From a checkpoint of a small mixture-of-experts model trained on Wikipedia.
Training: 306M tokens, 4673 steps.
Below are experts of layer 4 (counted from 0) of a mixture-of-experts language model. Rows are named router (the router's row for the expert), gate (a neuron's input weights, with its number), up (a neuron's input weights, with its number), down (a neuron's output weights, with its number) and show model dimensions 0-159. Each number is 128 + 24 x the weight over its row's rms, rounded and kept within 0 to 255. Numbers have three digits each.
After each expert's rows: "comes after" lists some tokens at least twice as common just before its tokens as in all text; "raises" lists some tokens whose logits its average output raises strongly, later layers aside. This comes from a sample of Wikipedia text that the model never trained on. Tokens count by the router's weight.

# expert 104
router:110148096146135124136130125112147150121093135135148174153090133139135114123138071136131084113150130111105155156094110125095098146141104161145136120114130121142133137126126096160106113110127103120094085155135118142085089174150096166123118130148126126125106090115130119142143128143121152083119067173171138104117138055107102146132185156117168125134087146107117121122112147164155112131115176131117096140143107104102111104162128149095129092142087148147140133153143101076111129128144120
gate0:110176124112144086173119155113156121137121121123128151146141168088098136115096110078123085149153074142114080134098136125147107148115138105151125169121133145098108137113128161155046155147128096118111116101116138165156133158147112130131165127098163132125172123130121173127105118125115140137122155137157116114113127100149132097118104115134116122176140111115171127086156142106129189165132164122100084130144121142133130147108126106083135084133152135143127098109123118167098131142137118
up0:139126097137110119107123127146114115142116122112161115083106151110156117160153122151102176139118160127122136133139134150127153087151103162128128068149121113129161104110128141127154094113145119143111181132057106117108111102109162142154098120116110143139108113132086081117117102120126151087144121114130104183100121143107182172127164147123138134101135068155084097157109118145151096128113116136143138115070150133094142109132133107175133170123157110104114131111131109115142136136157170
down0:126106133119156138096110154121129146129144138118127124155113156113135157144155182116110142095150183099109119141137112080134140155113125109144144182116157138055142068090072108129152170139089111147133137120101126140111148148083131086135152133135115132139117116106142167142162148124142132063089138149136131101113105163156107070139090118121133118131135095132154104113145109112114140116117115140146150129124126135104125151111149120068162088131102116169144133122121100106139104140112095
gate1:142102119125134117163114145149123137099139139127139164126181100141142140152133135131096129113100118137124141141074110112150150085143096111162075122116176134155122150116115136114151144143119088122158115145146116149133153122142137098135119116169120163142132109095078070149151116153110132114122112141127156120159125099149155141121120158126136134152055079111130105179141129102119143153128124125162130130158125164112153166157096104140132118094183127084126131154171099071123151131087150
up1:162162118129135156125121106151169090105152169105146139124188098136159134092132123093115103128149107135164113162140131136106153156134101119165091104146142161153075144090141115149116118125133124140118164177105142127120146169124104102094108114142130098104140129139150157136114110149098149113125129132160143125141120057103146127088099092106109146104162196127155126152114143184133136123138140140119114163074137112118120124122131135146139110100109120128163087107111147149089152124095132
down1:125119117150115150112170133130131110142123127145106146121127166153132122121144131113142086185128116112153143117115181143125152149148123116137113162149134144122143123142159113118125134130108075105108112154056136112080129141124100138120124170140112136149167153154178137135129109056138103119139144104109151198179094126138143142123174115078142124141121134129134170095120109121159106150110134167153141113120096159115181125085112149081130124139116118139167117119108108155117130135087108
gate2:121117109129129118147128142168137123121148142133163134130119147153099127136099142139125095184169140130146138164125104133130095135077117121133186140098100122143112094152129098094128095132118128147158096155139095132119097176178086135121114134103115155161108099133138107152124103177088097121131133130157154165122171132111116099075111130093169144081150152138118140122123108143117174122114108133156109103137090164124140130174113110110115094139109138142114186105094103114141139088108108
up2:151113104177089127096093159114134124163158097130144128114134094144138166070146094118113093189136160110156134147124128152146106152131116109091140144130132150104154111145130103128127119159082195140126112188137121148146094153140125130135101157115125115178138117131137113128114118173097135151109101155141135145129100147120117129124144145097135139094151158145129119104124125099137131123067148142133125102110112136142095122143085127114094150138110166154118159147141130077178137111071136
down2:124128116154092133087114113131149175133147154100147153114114123121117120140107124123103151151102120157125127166118111066129110149113126143149145099149132152113134100110133101117138137085184137073096165137138143155099117155100133129145091125112154147158110122122105101122113137168033125167114112132127150123139134151136130112133143115140113168142085132152118095154143111169144129109119148136091108111075108130113116102125121137091090137093120139131128103109115134104184154150110063
gate3:126133091130137145154109087143102192109125110163122143128086096137154112145150108112149097120140183176120136120138151134136152105141178094169135140141146135138138126163150065107126099129117164176118178137144097111145126171150135146169129074128095104134111119109126111181121113133095115138125137133097088085114142095076131112091167129120129130159094142118124138127141133141120138167101145139106127173144120131098150114141111106133104129117112134158145124156116130118108179138125150
up3:096139091111140165123113117166081175124124108154098140136069109130162101168147086141148084117133153162106118099090147117121137109149154104150133119142168152136142142164134090145105106122104134179087146118121096137136107159157148117165122068114109107126141116094145115173129115122120132107109110104095101122113145116094106136110169140113122120152087134126164122132158121130105076160108165149079121165148110112098150124133103091104115110116139124133140126158111108105110149136096134
down3:102118121118106095128140120088148097108077143133137114146125137110156104125143139166113137102159093082180140157108115096137099129110101120078118127125125141147088149144113144132126138147128111170136111106177117149116130096125159152152070133164129120118123127129129149144099167112146133107112107114151126109162134131109108114175147152150127080101159150104114136105096169091138116090111131104157131116090148128160072083112175148128155134088097166136131156092131135139134133092089119
comes after: "201", "200", "202", "199", "198", "197"
raises: " and", " as", "s", " (", " in", " with"

# expert 79
router:140169121126156127159099125120149135126114140113108135102131110138132045111103143127127158159143148114101156158104141141082113136128142129106123085178137109141159151131136116127117100122150083157091104145150131112102153147132129121110143124105137096115096092109091112059144132107145096129140110150191124109154135128112108086128180125113152114135114118098134142104126087134151117143089147130138127096121119158089151150118144129104120080103100139136120106093129151096140051153146114
gate0:148116127139174094160121110123137147136096091121111175125103098110135119145134189128161158140117120093105101107135118144100102136157164105129149119145123110119118160132142117116158167154098112122119117139165101142145142136113143121124135093134109055103140109113122167129140137118079120125095083111121108091113155108169138099159133112089184085155079097121107092123154146176118093156125143133130117175170131111133163141119148120127151130107135146140148135160115160088115125160144115
up0:146064097147165076145132154107139138135103131161081129137105159143116116140099108131129108137151115154091115159079137121131120125099134131114146116119109136106101109171129141164137129126138131174091110116194161088161126112162159109124115128125132077139113080174106126111100142120121133126110138102098138112133126099124126165150095132135172150106121123117118131053148115140098104094130118123147144145134132153131156131141143115119153134121102143110124087160133062117134093120153175
down0:119168161130167136130121130176159118119135142130096116097149153114128139046112084106144093139140167125130138116150160130107131137139102132143126137142133140111135088109127122138133119113132163123154114094124096130108128113096118134160097134111127144178099133082138121130106113117209111116167134171148140130135133113077167122142071110105099117145132180131148133138087102104126120136166121106125142118142202102143125093133122119101153094131114122100129117142131121131157107110101078
gate1:132090111114173149147124114142096191153136134118155130125142101158132099165147125140147138145122100066142140117112116106143128132137089134124121115192147133151178135141137143136146125099105144147109134157096181117109161150153130090152111113148144166146124121134135132071111078102095147149119138148090126121147180163125142135120171131144132121156107120158098120155149098114154118156081148117134136150113160093122156122112156099120132107131121158075129098079083119108127133136117154
up1:108116174167160097137145182141166070110176088116095120141093136091099115166095119134134128128131112151097136146139125109109142128163133109109123125116111116146135123132146107120113125112135160114122124085108078114117142107153166144151146113114173150103163137151116114184120169138110093081150118147156136130136141105137096105098108133120181110138140111136133120053151104144146133110168135144142126087123103162128125139151159159102117140144132136136147113156115078165140137154144137
down1:142152077113119137129089129117124186135154158140146136108102143150130156117119157099125108089109168139077110145134118088154148086088148148142123157082153100127122134113071097163114159148114126123156181115115113143156133103141119125094156101118106135125091099153134111149104081151117111121153146096043130101149110119153131134107104116129125127135125125120133136158106143187072124119123111118121088118135110125127114122114160172107139134141099123132131153164124164127135127164110124
gate2:150119116101159171130138180164090103138075121129115149098065134122111160134120162117139134124164119076156103129098107152116091154131142117173121090123148125086149127086134156137107167123078143104146140132073125106171116153115124121123155110112134103128152133131122113123144094111114125121127100139154094163121119090132133111134122168082124090158060126138130098159102137154109125115102132086104127100141130119147148134145147146132139112145154133106108138119095122177145138151147160
up2:123144138134207114133103136169148116128109141163080116141108102124098118133139144123116133121124104118136141111107115055153136157094118157115128145119134145148099118159150172156118181128107146152121120108124145090155119088165105106134158153151172154185122134151099166137099099151161125118124151135164148113099127104134063156187137135087143102158132139147116122157121112126133148149138144146141128118151090117140148153122154137117131101129133148131146121136096097132100094156085152
down2:117110110085099111124151138104201114114138122148110153127130121129084119151115133141131127140128093131082099146106152166172153115084146124153149145126136132089121119113104088152135126092144112126124089117155148102114129096106139127119136136176114094113138112122145129103164124134083153134150163115148108157084113180135138085127148119116130124144072151130135085119165136123137171069121090112137097128137093085142158106106108137115133110104143095129138149161086129127157122154155088
gate3:140134096122098160089116120120071121076153103119133146137094100147109099081114134138166119095089098156174160145122118179187171107129142136156159150139165148142137168125098100170170102152149110105115116139129115141143123171139103130153119113142119143115145165130143112096129102078121116172146139134103146121155177157128115069105124128126127129152135119109134126093135158120115137143114155141103124134116133104113109096103132107091098141103161134135134143122141149107105152130175109
up3:176140109143110107128109101063123109147103135158139144159139107140094116160138149121096126097120133142161132114161152176156154140080131165168139155145094123108144180110073095152166139117169128132098140127156119118144119144109148110138114127142151139069148148124143099149133097095127155111119151112107081098147103156086130167090136129123090125127130086143117123121146101140116152115101124108112126140104164116144090109157123113091145101121148122110104144163085140123099110165144121
down3:123096110168097154120117113106090138077163116150133147125167131067176122102108137115123145092112112156117106142177126104095127102102144124120146104134129126124153112102105133117134068149141141135174094131123149136148133104136089151155120125159138117122155161151143188154142162115146088142103082111126109116129106155148112125119142184095083124093084160163108133142142113092152144129134061117137146115151147164125097118156140116127142123135108136156133120110122107119117168127139111
comes after: " ", "201", "200", "–", "202", "199"
raises: ",", ".", "–", ".\n\n", " in", "\n"

# expert 41
router:118096149139092133128102140118169151102130154115117132125148116073078115074144097091119104094170139129129108160154115054161122107113111134124135069162091097130147149108107109115164113124119119147129115155109141124135111126121114151150142155155098130149126170119122127153160110127121109126141090125078140152157120133139146121107120138137075147135107113163134100130123124094119131150109144084162112106072088092145145150164132100149135145138096108146143137095178101101105121151119121
gate0:123165193126173105127148161123125194130109135097098165117143140110136128124156103141115091111128108112114105091132145114185113105100113170154165085154155105129158123147153129150145084093103149133118156159131118119149152123141125118120127139125111144167131129140144131117125158103180127128165096131091117123134146162133126138135134120140140158090088178160125127142143123129103110171153141103159149114123143096116153126141154134093113085077151137147094136172124149133115103077141130
up0:105125151123136124117126138144171153131110131101076131138106186107134114151102105149118113152137132154096134106155127180180119136074151164132114084141146131136145150152111133131150086108134145129133161167108084115132125152174140090122138137139098118161086081129135113120144154117134121118172113074107102127088121133116111150174168144135147160106117158128097152112157115134114154167140188094122162119118125097139179128139096145105110108086120150172127119119117121140127126131136123
down0:139170159145150170128103123161115139096135093104113134100147119079143120139143163112140095130130078126150123108130101134133133118114116111091126095157102075139138113135094117112156139088158150156124157170133109113104118128109133101116127137109096134132118143115141102148127084130158110133109086105127138092125129163141176109142102110090087125097075146100131112177146115124149126101140156119143120098101124105135166182176148149161113067097099109141121158145120098124170131121146119
gate1:098128130142135088147159165122092104143137140134111141137140138086117174161121151178131130143113159066155124138109113103136186120154109149105159128158114132116130125131123156120129119132135115125144123116172105133072150117122121078127155128140144097124134132116127098090166124125119131152142139139100177128143148133110110139102110114096145085124128130123126130118103093085140160116121168143135136049129109133155130123180166136163121087142163159172137154140130113133112072076140110
up1:158154126135148138121116157057168130072146130134145106142146123097129137146173147076132127104145132137119116103127145155113134122098110173138115065109112104095108138147140135134122150116125130136114151106080101108090122117110113132123131131117167080108101109109155155129124159139097101113094086169141133138132158112118120174141128138148138126134148172140121174154166127170130133120084156086173106110121126113131104151101178164157168148111102120133137089105123126130146148153116156
down1:144123136084127155145155128155154140114121136132158128110094139165111098087133125093149113171135081125106114157130113149144128160170107079133149155118178105155128117103099094129107120094156148151094131126122180120137075120095148131110133154097083118152129076155157163144132107127176123118144137095132155116158120076111128110105124183142113092160171145116109115158123162114114123083109125122141093137140121144143177115124109145133109131145123106100159111143108127145122108129170145
gate2:129103153174134089126094154120115112145133163170163131124155136141146137149129108156127122108171118125136127146113125110138151159141133152148110122133101172139144137148103169118180169114071098127102084126082091220144116154116136145077116116150117098115101129144175135153102122142137163121138128116121137111113158101151164097129122152145128167129140119167137120128096112135136142105128131116143102127095136109134132103148136120085099133146077148146145099178159113100100147155125124
up2:141156109142114124155085179130121155168112181131125102151114124113129153127142136136134118113155129136115142177108143085128105150145149125156124119117132161107186151166145108091120102122092098140097125131087095153171099143136167142121150151140094093159130116121167106121119115148164131131125159138119171078123129118130153109112108157149114138157167133138097133126156101155123171084124123139127119130139112153142155086181180141134086075151099151139154130138105122106108129116091130
down2:156122137127162094143112127099100138093136170122076093084093130125097105084144161147110146137129135079149106145123168095165111150134109129116148108125095129141147099130090172139108115073106134106121142139103093174152135138091126112145116152161125079090124130141106132098122137144152102121094148131078148146131110106124109086122141157160128137118127152113106103125118108085120153114146148136112136116150148151147157095177143098124096089113125104121162150125113115091069134134131114
gate3:148111126134147092159141129103086113124128115122110088136120114114145128129165076096128131112059112129111149111104172112120119143129142165113145113155130123174078124121112117202104100157135131117171134100099126116128144098142134132158145109086127133083130097152137159164153113131118095155158184113140079151106121102122105132100136118084112120124140143108121181109087159147129158100129148156144086146155134105114093130149169125131135101093129142094119093132130134131149139110152129
up3:146107125103155125124055127089184121125126134129125134148142123093129134121161130143121123116102118122152148150126166131108146099108135152133125163087150156114125100131124127103131133128107137123161099119101141099137125137165155098126123111138114103131083144148157128142129149129094094076107117189092148128130089049173154101086133120133133125113167139142110141164151152111133157146105132123144112107122199105170129091122115096147102108125133119115098154153132130107152101115186143
down3:147078109133119147147102133138160136120120105166119132155141071106163106116112103109119128099152086126133176089187142074137116144164121147102117134114171107124117090120101045149148102129186124125112114128116136121097106075125111128099156120162167152130096133124111130170124131132116134157128158082137098111111164122116154158116117151132125121134126144159123124114085143149151140149117113148102129103109158122101109087121145166137146118102126088129129148112114144125125092150099141
comes after: " |", ":", ",", "-", " the", " of"
raises: "w", "well", "roc"

# expert 9
router:108141126154091104109106108120098181103147102131115123117133128120079130063126093126166127124106134110122088135146094130141115142131140131135165076148145107112162106115128126136157090135091096161134091137145128098137105110121058137148115177154071126086153167111106165093154106139102123135145116142120134143136151152132137131102111127153110139150069121132122119132148113129155092189107117141129099095128108090145133155127137138148122141117137125145156166129165074121163119134134147
gate0:140170097156120137106150090159112133134112074163136131152144109155103126114099114127126127146100138126092107097168162140114089183130143142115114165124150128085165106187148140150131132160126087160169084157162125122134132120082099131115123151139116158107121102158120125118140138095133165131136145138134133135143134176129124134151081063125128154192116109088119136116124144095100148124150123144133114165124081122104141093110161121157122143146123103137113163112120092117145116110150115
up0:112105169096160109131118169159127117128118136160118126138112124135129126125177079144183114119110125133082103116126148154092046129136154139104134171118159164136126185133083128102108099146149129138104094130143113127124113148185153088138111117115117119118099075092121102160157158127125139110119146102128125128106139148122115127124090129144129121159123113118100134154144123100147174120099118106096141086155148105150140134131117116085088132121135118125092151085086120164123104103113151
down0:115112143185113123111147112137113130054153149119124090166113107124096126136132114120136139140169156129102102104089147114107122140128089142119087167118158107130142104137129089116131091195145105145119139130137118096135089148073134106136082154163106111142094115131136124115130121139128142131154179133100131144109075113141091130082140109168150110119150091111121132137092142111085150124096131143114140123102104150114135142117157145181181136099134114104084111144100144139133133151148145
gate1:102131150148149121156136099175165127114152109131093143106134126120116188094117127119167117125098151112151122132138136156141126110153134127122114098123148148133114109129123129155109116135140168139153128129138105152170160130150108115148156094108166126142102150114119110110125102057097101127122128121129137139180143159137103139120143057127077117149126166081180149149138133140153161120118107216117120093125118086167123138121104145109119134129122149172131162117157130121117076124131107
up1:088119112126144125154113129151110108174128115145136144157134118138119176073115110115180089144124093100196122135151149144126101114144111139097140129135154138145124137101113144147143117114132112179160141135113078144168130129137124125110128113140163175138135134089166093094119105091088146142113145110095147116150108109136096142110119113100160101120095163113124147152151113115092126132097115188110126112130135087100137135112106147086101116109127138188147107158187096117119139115138150
down1:119122071146139123129143111090115118135183166177101119112101141097068158166109138148106129143097123111145171107156141149137130131157152100121132081118144145144058098067109125171089143143152148108060159133119115147129141096131131118130142112132094178126159110161123119116108115117138117120107151154123081092149143146124113148127138101125114162136154134102121155114162128133140106120159093161116119146151088149117134116156158111110109154110145129117132109134103132148155134133101106
gate2:107146167130138111115119122137086097146127088117157157113138127171128123115139117125152147121088130143073149145183096140120144112118130122125152127138119124122139134111105152136115101155115118133090105120125075100118117117095089167125114194128102089169144151130096143148126117135155070132141076098119127126101146128141147135159101147131113151140152121148160139106144127165155106086127155142078143128122111099152086127090121150090134113123160112135087185104137088148165171113132139
up2:133118137124135100105141106168106122121141151107170145120124149141099148123132112166125142141104149143081156123172071169098147104159124108125145137124117113124123137128098159147116107164102120138116112141143094117117113122079121130144117189123127098138139146129089139152130108140112077148129141107153089092104160125125136089164092140117111162162173129124175125069172109112131121124116158136113168107136106124149105091098090155133134114111150105118088189091128101158150145107134134
down2:163181147132128127123112187131114136120144116138158130103120110098134151116105113161116092147133185130104105150174119139142147119115200129159160137102129110138162100130089146114194127149112150129105116098124125135132099131123137114132156167102114120142134158130129133091157130097153142156105128130117139099112119182112140117218134153090163082100133123159103146134172155151105124121149130115126152167097126121156113138125131119120157138091117133113141117119174108167147123128116134
gate3:166124155117141127159106119148089138137142097157100122139111113115103165105110132094109161141154132123130149139139152119096083131149109107100129125108132136149130120122113121135114097154157152123169118136170058104142163124166087127088174122140124142118143131103120144148167082123091102136131174131147148114135116157140080136146133127097135104158090125097088141134102140102153110175120088148107150118075094108126114154099137120124132104186116081130139161114128133114132070144107126
up3:129123174131106157149129096120097153183107091149119108132109083123122118127137135122119075169129138111120137150155165121102058135121143116134122126126123121125099129119157137146151113159181158077186130136147112101126132141125114104121109152112152086092136127115122140160150118092117088117131126162121135129146116168159094098155123126081121094125105117091110118126102148123144101183095112106077139128107092124125091092138117104148121115131138116128156167130116138159167133172099103
down3:117097104100115117102104130112154149137133124111133121156129153133089120132136154116094118100161101129140105108134112131085099140173146119051146088138109125127112132140129155110132106134159143131129106143116056135112144105138118141116135136124136142127135114103135173127129136141087147108134160085167151165169076112122141131112130130192094157145110133146079163089137109147113145118115090151109123140073058145138117114097110119157133117131163114127111093128143144107130107182102125
comes after: " the", ",", " of", ":", "-", " and"
raises: " of", "f", "ig"

# expert 93
router:131160124126147133173110114123167134132112116116119114098140128135136078110098131146119164153132150114098171176099135132099102146137118147117119065165112102136162137132137120137114088109133087139098083154144130110091163153123115124098142130110126105129114099121095119062142127116129114128145105142171124136152133105101122096119194124123149127148122105099136146112127100138159137159095149119134126097127110161097143150126162122088113095109110112137124116081118157097131033133121103
gate0:135102101119099078153130104149127110141170206119125122099121102167133113143134095135125134168095139081163135123182127122141093137148148125159142123143106107158157098096160088119141099135144098119109051139137109124122116113156146142098127119132090137120133084138173127097137137145107113160126138160139127151111091118129124128102116121119103114149110122087113152136086136125110119145112142097137091150127093109095154121140155152144107130118162108137156085095104113114125082105094161
up0:161139111150098079114162160125137088131118147159160080120136122123121087157138124130093158118082127101135134117151166118117146146146122091135139092109126091130126109088164130093148080124136165149110078093099122119133114104172116127118133083115097144117130127166124114111135168139126114137110127161087151128102104130114165173111179166105142111161107115131115176152108140138147125129172142086168091155140110116152121138144160116122129123124132133118124098118101139097089110117097167
down0:166121124156092123125113135118100111148131080093148147098145169102095100163123130109111085133185076087106091130164121125091120120128105123118109108100153111127146164145116149178133121124127155173111080090120135152127157110121097144135138121095154116107071128158146087092121146085111117122124156105110164127106115152132132151140168165129122099098118141178104152145128133104160140131148158075119121139138164156103127133115118099093107113112107117110118107125142129092149134130150139
gate1:132129125108159115108091161123126104138131147123069183145112158131124074163125147133160132126177126106117124112160170132136086156139122115142174103110167126118117097161154100120175078162145123140145073133131153109172124069171092134100133110109133121134108098147127146106119144108162119133156141142105188118118118152117089172139116118113133133142128109126155128119149112123129142148138129118136110106119131140099136178096121124119101094129186115118114103110119079130140137091107139
up1:127110092132119156111098130115114143129138119113096165125181165166117111104115128136117144169095129124129120182160125136110142129107148134127102118109139154157168185104126140129105175154142097161144142099169124102087116143146135088138142116149078129107173117122093112156119108109142098127172135152124142109150095153107146099132110137101101130120112104111119135090158132141168119123101109167131107157103130107083143119154094128148159096095071122162146167120101166136157127133152158
down1:135113119081123177151071140122094150117151108147149106167122161147149173145142099121122152088091124148142100094150113161109134086110130161098176144122119122141161142137135119146117129159151128083106149165122095136156113174126074096115128162184133156116120122163151086177149103136149159152111129130123133133072109106143098145120147105104104156139150104119176120132089158108151156125118131119128120086120105135143142115114132120143157143124135143102111130133163102142137122115088137
gate2:179121082150124122153103172100151098119188107118127076113143116127140151118113136156157093171164132116151135143144185123148110115115119137176153127125132137140131120124132111125113137109165167113111121102107106168126166168130153104134143143115112144119100120090141127119115129093101136121104104145103108110142125107098129131078108130135050142163106160160144130121145118146125146138139147091100104130087103110122114117148191119119135122111134156103141124119150176104060126136113118
up2:116155130090153138125126127142095100145147101123113095134162115156097181135099117139160071106148137136109136118128152115120088143143129085154164139121078125135121156152114122120079129107156152174117129118104122136116138139190117105147164098091111157115153132110152095129124114158156147112114149119138118109109171104119109101113129103110099138171087145147135113098090130126133130138119141125115108112114123131122108148137146087134129147103126192119100137093070159152058135148146091
down2:141108121121152146109104136142168112136206120100146116105110080152117112118108160096148122119149145134154152150093128104156138099092147155175134122112116157126121130127121094109097143109165179108103124103155110137157160137132158117101130153144176167118136116147110091114095171091137129136106072156156111099133113126131140150112120121120098138129131161119107157103138134158143119163103122083133116089129164073133100096143129191106129113102136147090132089145145137118133102112118144
gate3:129160107129135116126149082104085140094102109125134094116097112112115118052130134181083112145140086093113166134114120154139091148150116096145071135137173126149111138129114168117157093113107137109120127140167098136112139116160176132112144113109137120146155150125095107113160100096131089123149157083124156145107108122133120113120176133153139120155162148086116116127169139118155150109133137104112125124092116129160138151134114191133114138108124147140155132118153129161081099112120120
up3:137160115126095083137119075149109148111104115127126079089100119125123129067115115177098103145130113125135149142124114181146073172121096124153103144148112111128098099134114137126142115118088110121133115123143120147113147122143163140135116145145143151168124123146114107141141099123113080144147166084115127133135110127145131145128155140160084093119163130076143129147134118087167144104096150116112100095107131140151154189107118113095141143126164128117166132139138132132094103097074081
down3:136132109126161110084164152129133145077118169143109120131111103151137104129121164120117139139137105116149174125117141191083122098101117126137132177128114128120129128145197164118103119113096123131163110128147148123116151127150143131137128124082155142109135147107148141136118146152155119146097115131177124095084128088193147107132142134130164082095153168109132115139092139118136151123121114164144131121148183103109180120114132156090135151115070121142089127126127156156116107158147139
comes after: " ", "201", "200", "–", "202", "199"
raises: "s", ",", ".", " and", "–", " ("

# expert 51
router:064145131121106170133119126125097171127168159124126112115143134102088115084112116140120105103121146120115082156138115098127095136122140140106102075152148122172155121120153104124173096132099110141134117132150153110137111099116146159126109152153142132129097162071082187107162097134110087147166116131125149152125135121142147132119141112165096129154085147130122152112168137150127081127113123148182127119086108125151161134106148112138119129114100125095147153145103129100181144142155124
gate0:129141147122116130137115100150148155151127155130112130136100118094135122148103157123177156140123147145117146129160130139133103112091146109138128100117145132105109126160175127082083163095109137121097127112177098092148139136153155151147094173088093118121075131143178099140113118084128131083098177130120137103129122086136143101143140148133148135128155113113140114162113106163160105120153107092176119129167133143128142125158147114134076137160116118088085118102130158140184103131149153
up0:091125158139111109190124115159112141137145181129137100165123147099126149125128149104115151135116156143107141136151165147131112113115132130123149094096147136125148111179160147078133147120112141090160112124179152105112123085148167137119091179149113142149096149123143124107117124108140127104092147123118143089088140047116143094151102129118120110137124141115105146134134116095129109134175090111187121141145130137125167115140118135137122114138134091091107125106135139160151086097127073
down0:114147121106103178152139127081157172127122113141112114148097155120132158120062107159125134099145108102152076144133126111173128134095172108100119150105125116133155162150129122141083139125098131121111133156157123145150142169153144115128107178128138147098131158113143152164115139107127093131131115154152157111154108151146153125136090104117160166112130074126110138120146106178112137179138102123147098110140093123098103082108108088137171128124093096120105121106150141134162125130161115
gate1:149148113132192135147150124102144142089141128100123157120105120145098130143137120128136115088101093124120155109168083154108121135133132123132096093152125118132165145127152113149172090083091115129166129134131156158129105133093138149126111122156132181131141151130124186124180124144132072179145138133101131104145127121101141120139067136105112091123107118109121141122149165125154131125068119107155128129122143152094155115098099171115095128132127175142139130171123135108142149157127179
up1:154142136088127162103138123096095164141107078139105107152086136136126118109153117105133133116106123103124149099114114105107127158128143154111095108165154139123137094091132162119145120122121080156138109177162157059128148137126128143137133104119154098147151118090098126131149123123096142150129124113128171144146108160093150107141156158103152130177073095152137152105168141132156144117108114158117128133141122122127107126135116162090143132093148116135195128147098153103159150180169140
down1:125135177076098117143145115160136120139109125120142167109133154119138139153109100114072081144143151118123113115170162120125110122118153153120171102138132130137115120148129111157110150093137165146118165126099070127160110120172171119137147142151129111101130135113117105152062139100154161090109127150160105123117108103146104169143131166086124132106133129120128107156134093122104130133123128133129135114174166167120097171141137148083135124124150151168106121094161131088095138076137124
gate2:125134155109116146114132093115095128122097127160108119117100120153126115132135110162076105153176161146045131131127143136096125111078145143173092110070131126126108096115135127157118094118135115128138136143137099143159168083088144157137075162120100142117111138155127122105149124137156066142131137080142151145102085146130180145110142110134097126120134159094139113099103129151124091152103137076123116129132153111131160128095154127128135148095166156145137149154138126119118141112132135
up2:142114127126159159128113120111115127129110138109121123138102131125092142110133089169061138146172132169093141137113106161104084110116129150133109097085120113124056117117104149106104076111129149141128101145150155126127128090105181150146099156129090136146087112141125121117158143143133085137135148072159151144097072146093156148100104112138098134136146117093120087122131109147127133117143135117156117119093151139121153166092103139145145149126134127130168152127160150111109148131138075
down2:139132134105091147101136128091107140143154137109107130083110139109117119126141150091100091123154174199155135136160110087138132145109136102137101130112150136143125116129086117120145154152182114145122150139114124130137124122088138125108117122115118138158118131092141174143119169137149071131171184090127135136098132146115150091125149099087086106166140090169132126116138098111104092115151186122148158125143142137114141128077159125140116110124108141104119148127100069122172139133129111
gate3:142141097095148116117108108137156127137120107125118127116109136123147104148154136153112141157195131150124153168105177140135144129162126137170105082137126121124159114138175105142149149143110116123134107078122175113132128162093094114078112105103119105128139119127112148132101110119150118159156160138135107157148135148095134138113135134151164108135090120131156113150164131097172141153144127104174108128100118122131150105163218126129132131096124152116201108155124135133135096124111077
up3:127097090113161153110128119121096137096129099151116090147147135169132126166128149124132146149139176134121072098118130157108110170106152132179055142149101108154150105137133144120129137115136151155142128121183118132137101122168152147127122118155148135153139150129092132154153151135117120113122168134109167105124138136179128112153110140114118119124096172130152144125118140087143139166135086073159130105159124184091141121167170148104137119136143098155135158130140137178146152128155138
down3:162111116117139142183109146118107138096123128167106157120144143137143109133092156109130136144088131120139114136111157161132113117080140126176154133145113154149150132106102142159109111134063113112113198142141119156131135144130116126132135092149107126120136128102126105126160129163090104120128102166121108125172125183138118129126171101187124115127110136173086099126120128104123158140154126119125101112162108136103146099135136087099083173169164116157150105086102136148097158130126096
comes after: " the", "-", ":", " of", " a", " \""
raises: "ore", "ist", "ient"